Experts of a small language model.
Size: 9 layers, width 512, vocabulary 50257, 292M parameters.
Experts: 64 experts in each of 9 layers, 256 SwiGLU neurons an expert, a softmax router.
Training: a variant of Muon for the experts, 1289M tokens.
Below are experts of layer 3 (counted from 0) of a mixture-of-experts language model. Rows are named router (the router's row for the expert), gate (a neuron's input weights, with its number), up (a neuron's input weights, with its number) and show model dimensions 384-511. Each number is 500 + 25 x the weight over its row's rms, rounded and kept within 0 to 999. Numbers have three digits each.
Before each expert's rows: "comes after" lists some tokens at least twice as common just before its tokens as in all text. This comes from a sample of Wikipedia text that the model never trained on. Tokens count by the router's weight.

# expert 23
comes after: " (", " \"", ";", ".\n\n", ":", " Al"
router:514508501539535491462482518483513470475472473459515511561518519549537500493523541436514464506528483516515493467522496483473475508436493496508502462480546485522519529488519463471499484506511513507580479485457476472465473470528541543503474538505481496536509462496491515476477546500477515498483529507470468475518462485469508490525485479508496556450515504514502451542538512511481540532504
gate0:515511475550466502471523505445484515469531501512481486555448522561505537560502479557493473513488510485490531488516470503508483537515526488498502546445531464531484501508482488508481494502500491513465509476508494460433490483496523448513528547479521497495508504474476492493466494507497501485466515497496531495510494439495502508492480487543516511526506484464504521495538510471507506495527
up0:485554512512506514483516485500498515486493531505529503516514541498522513481505486490493490489526479517533541510501480497534487537477505470489500496509513478519464444502501486495505488509493476549512527494492539489505484511502500510459515480506517521474490494538524513525519502475512494491457521501485492469461453486501468514513538503467523525491485478467507548451442550460500510543508

# expert 48
comes after: " ", ".", ":", " (", "-", "–"
router:504532545483496504519454481543521521538477496527529475465518486485491544510532453455491454456518486502500523498495477485508522533468477452494543470528487542521473529493508510498501538442487506532450549506511503451512479495479527546475532525488493499466464522522504468480549521449498490474503544487516455464564552522510501498497518479484520506507511523521491461498520481491520527491513
gate3:491511518509474495499507514560488534498460516451490482505506514507511513466517532558491521528464494509474444500522490513485436511492498476440482490505493513547502490493467497507507529502487539490489496529485494515476482492488477484499506470517525495480470537489515522520486436476480483541495461442498551565494505493502499477491505472501519498498501527499480524530467501446499504483506
up3:494478527546512454493512485495492502513499479491479492511478540509496470507497476532515496469512495477486485556466482512516464479532545497506445522472556492482481513526547538531487535499484547519510486557482481503485468507491500500515486493529509498544510484452479477494495477511450481493487505469493530496518492502508498517493469489507438529514493503494476491501512479440517501512447

# expert 2
comes after: " of", ".", " to", " in", " and", " with"
router:520547493474513485479517453521542486524565511497525499513493504510534467479515486522497516490465488502488518489517490518474538488520498496445433478527510514549507499530482497492537521493487493485497525527440492488492498473506503523490467520472546490471534511493540529468525506522459531520514483526524473528481474495494470503526452421506491462535473489500457496500457517493499481499472
gate0:509479506523512536469502511443461493452516496544543506511505528490484556481472492510529517467505528538527483463504457510494531514493474508531474507488472506556525471520510492490486500547497526533498484512502452443487479454554484478516507537468492480517507482495509509503499526553494499479531523486485498541461527504477522514492507502508479520477523517523516469504456525520492524484489
up0:484568489519522465478486490469529464502502516507472493522475488557511491509454517491547551506471517495511513515516509444536498536463464476478478512519528514494480457505521467452455540570483511495479497492485456505527496524496542494514494488495528495513471512506515483517564489460472486467516509520476491518493532530519475476483515472477494505503547546499486485488484518471523507478503

# expert 20
comes after: ".", " John", " that", " where", " David", " James"
router:525505499548487496506493505553494485483514491485477499491501498506512520481502500466508500456471446510465476462491544498484497513473528533515528509514506543532523511512490474507516537487507486534481490488499522505507503481544489530520481487548484497505522489485549462466478492459503488539509515473453525480482511484480540498480493549478499450526513519513469503504481494537478492486523
gate1:462484497479522471524440526549520518540529509508483527498494465525482464506502485483490538487520535516528519545494558538481491532493489472519495563492496512529511497485503446499510506542487520539518485506523496520509503499534445545513491479496517490509515493532491496492519510512527502482502470482478524493509512506501503521485481515443476525503473450486444520499488495506461513521487
up1:420478442483484465493472502526532539466487520497537493474470496525466523540479502519470480498500478484527554481491508521512493464498508502487487504492468519483482551505506468483507497505541523467559510480540509512501447548413480509506489478498489471477554496501494526528501500469495547513480508493497485462479491518494486459473489474448496527493490490510523510488499504478466483484510

# expert 63
comes after: " |", ",", "-", " by", ":", " and"
router:557473500488472490487502507519470462528508506464462493494507462535492520494530489430534503498518475482483460513505515494481463520486526461497503503519508508500499499487530536475541498539490518488496479493507498525527483529495492536541516495506551505494495462446536474514483494488487492531511523460478459489500498462521479516569514508473456513513476514503560537488476515506495506521481
gate0:484529500537523517531510523531523541505500512521538480531467519478494480518561499478540509478475532493517535516512476541473462520501492483467494475472529545477517469548451477501497452457559507482482557565511515520494433501457478488507483487510480542529493516496454517489493504500532516532483486485496472485497507541473441510500515518560478555529472469524520524513523471495465466532480
up0:516490501491536503489521494511567513539475526526533500533520511465499529464482494490488483507496486498510472483466503497491482504486483508457498495503461518488477483518467511478526518498475481508515486462481476514478497450487457478529524498478467540484468496500480484528480534483493470547504513502524504522511475531480509590493504480473511500533442490494460544481481492485485538556479

# expert 47
comes after: " in", " of", " at", " |\n", " by", " to"
router:439483525501505528500517500516481508472523504470496494511509462486499479488489463545509516505556492472522498481493452553494520487515477496532476476469454502501463492492496530507474510501517551503498516508474468486490482471470511436533517517489455507489460499542487512489510501466461484502500467529528475530495541484478467501517529506527485489478521563486507467515498532476484492523481
gate0:490485503488491549490458500502484498519491499499457499490481471453461499496505500518519515492437494463475537528517522517509494498541490479502481481516490466537567464483501495494528489480502484508497527539508511564511490549454497445526483463511502530534478490504466504468472479506504495493499519517476527499487564518471514475513514462469513506524473517511464503462515533538537542512513
up0:479483486488502530487500487511536510500455524531506483457491495544502491505543527524468504497526497502520506528540534515493519496487504510560486467500489474459524481539458513485526478466510473539447514525489507492456511503522536470499532534551466538518486512488491476492495570475491477553496492495522544474443512517474494481471522508520479515538491511538502576471497474482485489521497

# expert 5
comes after: " |\n", " |", " on", " (", " in", "In"
router:515514489434533491490501507509474522525517496454473477489511525504544488471492437504496465544482487505482467519542535484483462491509497544515493507553494527510519499480490463504502492534513507527531480518474479532488478506478508485485545482471533468503523511513518471484506436523540512498488486507506504454471505481500499501482502528500556501532553486510500488481499464489505484489453
gate0:490523500559507523463497474479487516506547486511502503486469498492466489509514509437475482493533526532465482513516527493486457481526500495522469516484542522477507522494514471483510464511515510467526480503517463550552536466487494520502526483493514486492493447494497475557471493542466486547501475509482470512546487538461515536539522482530505511543498499451536502544502533485486550484474
up0:495498503522510491453493498520477506522562460501469513465496466517478435519463501456496514510497462457457536501511528501492441512528486482557497491519506548486499499512468486478494486501481518497477456485504506498530500472498462551524536503454486468470516471481470524488474583514514470528482489501475477522499464504517515505459480464535506483545499478492515507483487557504493514515491

# expert 18
comes after: "9", "1", "0", "2", "8", "–"
router:474493500499519548454499510507488539493513507480485485512488498535498514535509506467496518503524488472488513468499516470477466478535494530543528462496504485504498480459489498480565501450490494502525531511486490465528512470480520511544511512514450518528489500455526536497490522498500516532502518507472447476500529529524488451543468475482481525522464514469516535480509514495471512491498
gate4:568543556459475506519515497493514535520507524561478514496488499486548489534504530493516501507536520498470497488501525494545528466509502509472501474508523493511491525479488476477515512526506488442499468488518459484473453508505495504503511526507567489481516508500500493477497515525511531513501523479499475532512473531515507504492518567492545516518526501493525446542454510487464510521480
up4:510506484536542463461471464476504437486497512466488474491519499513464540510472492514519487503435477505566465511535506532522509545458484540491500511461507506521567498522479503468499481484564530498502535534478531495500475490490485552499507485501461507487512467529526490496475540487488497511505491517527491509516522511448518512535473468490485523487490508485516526506523489479494485461525

# expert 52
comes after: ".\n\n", " |\n\n", "\n\n", ").", "History", " career"
router:479514459482459470515501453519499460517537463493467495518506521512516486495533516472505497476502503497488493500486505498476531500506510507514477538511524486497498445552520505498490537508486532513483510530517472500501541482509503523503579447529489476511472453484517522486478542497502499505482510481460482518507477514552491506509460523544486542498494506528514483515527466507457514528530
gate3:444494494493481470498469530497495504484497503490458488566502494461505512526446471523475502510485480491482478481489482513558487484513532474469477467488546515489476532491530492509515483530482509544477536482511532445462489556501489475498483549486508500498532485498476515488511514537518500507510485525570504501518512509552551455463502490503512468500498461461526526481491524498534518512491
up3:477559515556510516495490483516479498474489497482439462478465532474505519514518493531480520508490546485512532518499488519509514510492516509516516495509492482474491515483528494518479546496452501505542514478475506489509487530538482471494467496485563504513486464500502499563477524515536500504498508498522475471478507456495495533469517465498456516470475488463489503526483540540521510440461

# expert 46
comes after: "\n", " ", ")\n", "1", "°", "2"
router:531504511482517516514466476486549510477490492546529521509477512507510487472494513524450482498556517473512508522506516525509538504519499514528502503502471537501493458526519504492482503511521539499519526542551521482477482467479489497434496518514507486489503472497489522483518449493486484508488517508528528512492507527530485532508518467515530481541515521489495473479467477507516485493468
gate0:498537526506532492526504504526509492490530512545549500477469480545532477532421522549504495525468473547515455493430499534529510482536528493530503493510480496517487486520469498496517535482495472480505531505498480518496452492514476481518529464518495440526461511442532487514503490494523498509475503477486485561550453504513496543503515526510516524466519482460498484534486492494477521543482
up0:490491459483510468508481513447512532504522490436494549508519497465470474499535482445488528493489505440513493518530501502490494504487508464457526503456491507462515474472524523515480476503508493509478454510554542495479513525510516488486425500465497551472487534523483527520499524511517505528508528479489498444506529503489512489508517484503452496521498527508507520454518529486479482476456

# expert 24
comes after: "\n", " |\n", ")\n", ".\n", " such", "==\n"
router:491509535479505487513477498477535482537507479485459511473527493456451473497551459540498517498495487474500449521555528471502526540486494511536509494472541529487496453504489487563503512502525489501501542480517491507533493471497514504488535516518516494483521469490452510521512479507506524494474487525487538487479530494515475497496488505476536489507455490504507492520557482528495536537477
gate0:513482527466502491504514518552512480503488488485541543497547548498510543484516459536469487494477493504503490495489515510507502514538507544522484515547487545540519525514508517496496501518461489512526455511523504496560484502491466502510479508492490514530496485506519501519555518503498493497481487503519491504460449478529496491478515540492515486487546505463492561504454513472507521523500
up0:488483439488521490538512498515515500459450434509474533540503546517524525519498450539470517495476496507505475487490477478489489566488491531483460496480490505534544466486489470520480492480483450532475472448500504460493442508498488512508511513516501482462510504504491484534506517486502544455497514527511528445539460484533499499535468532465482567523504486514499541512492460496511516552486

# expert 60
comes after: " for", " of", " in", " on", " \"", " with"
router:475504500516498532524504489490495548513540498506476503513522553549471538478515467470497528556529482470500464505471487529488529481505485489488516487517517488455499475507543511474499476482516477514475521481484483501453488489494499546482492524517482494465510478492487448527508544498498507527525522501474518523476495528491562478524479471502521493536546506511480487489490549489528460530490
gate0:512470481466495448489514515518542557535576485478549485490494516544520469508490503470530475525516459468498492537489526513506481473505506479498534487455484524455505527524512495491525490503545508483496470494504483511484503502454517475496452501515461540492529573484510479464504486536487478508453472484502490497521482464420539515557510509520502520490467516468540517504527497495476536471505
up0:477498502526493500477503463516489503498467483485531573476539493520529518533505475533483517461460440501533499516518480523560472489481493502472492526466491484512499486502513491495504518469507543499496488498492459565451515517511486488482509522465470473523521489479498447471506465507495541502510509444496504541512540468506503495474500495539491474472476496531516520495469496464483510495493

# expert 22
comes after: "1", "2", "3", "4", "5", "6"
router:501520450512514487513412471512469520545508479481480533470500497471525531522555498501513495455494530482521510495462502508458495523452456534464520576507501553517508461522548489487476493519519491470474500476464543506465504486485474499455535496500472516460494516567489451491488516479471506493484457488526494495564460445530501527497475497485501491496472477426466495500478473529486455472502
gate3:504518510494466513486524519535504501506487483487522567459469499524457497515470503492486485421452465509532516524499498512489479568510478510468486517535517531557508519545513514497541462479540468481465426501534526477488489473481462492516519465526450548525518502465534498517497513511446475474489464530494542468501515508459466524478510527503506516507534532476515544538528469494472500491516
up3:495490558528501519502500494445490489531482545465497482546564488509562544496471503489490519512503487457521523510481481474479499482502482525524521504486488501470530496498496485512487520493472491519510523505485512502509458493489497516498488479463513466521504521527535512505484476501574533502525491527499518509525524507526481526527532499531476478479484476485488463516498474498490507506532

# expert 33
comes after: " a", ",", " as", " and", " was", "),"
router:534447484542522489480526527527531490498475507470534477554539483524485517556515513500466443506553546517500493511496520450521459516459483490492529496476543526521486522460508544485452501503468531481517492499472501536492512486489498455509537487472499492491486493469504461454519536512495488522498496494512439484459505476511498569509488494527480488523456548469498520480489538477485501450515
gate0:505510478505510509490519540492474511537487536520460551478509496494538502483510453562471511515485509508511481498503497489462476508516543507494505504415481500571512490491509516500548501462462476507434533491482485529469491498467503524484511517486436554462509489518504507508502481472489484504509478485455512526517467510490510500484527506533575495466512489471481537461500525477520488519471
up0:509466493482522525473502489505514498524529520496458491500524499488477474492474497518516507493531479468509508486510504489451498512486491518477480531495466533492487506530516531458466493500552520479478516493508497508479454573484480510492480482465445534481519462476495483485486505492484471500488460522458538508525500500476495552496510477535492477541498475483466494480481532498491526556483

# expert 54
comes after: " ", "1", "2", "3", "4", "5"
router:499495530529492475479504468497507489523498500533502506484534491411499492486502510515523503486488489517519510535511449492461504494552483512497507479503511496494495519507482503508493527484514513497459512555519504472496495502475477510447529497541500567470510476559528471499480515515466521459499479524499456483509517503511479499467522526501507479473486528510479480510533458493503531462489
gate3:479514524499563516521503522446464507512530447468501518517477499472507489526494491504523531494497478494515476449483502497528527526481507505473458507503526497516480517539495494453521502532501474500527518466543445507501513534439482471500521564438560512478551500566486508483545494491494537535503482502497476555483465479473514521516538527469478498452456514480515454516469493489484529514540
up3:493504529503476449519472447525471539523516518519497477490512526467473521501484456521483490507513519522509487545503484491514484524511495511525605482461525484486536492474557477497501511517472526468504516513467551563496488466462496457511520482512515488487483486453478469503490548452507536558489504465494498458486512500497478492477445515504513465523502513515509481460517516536495493465444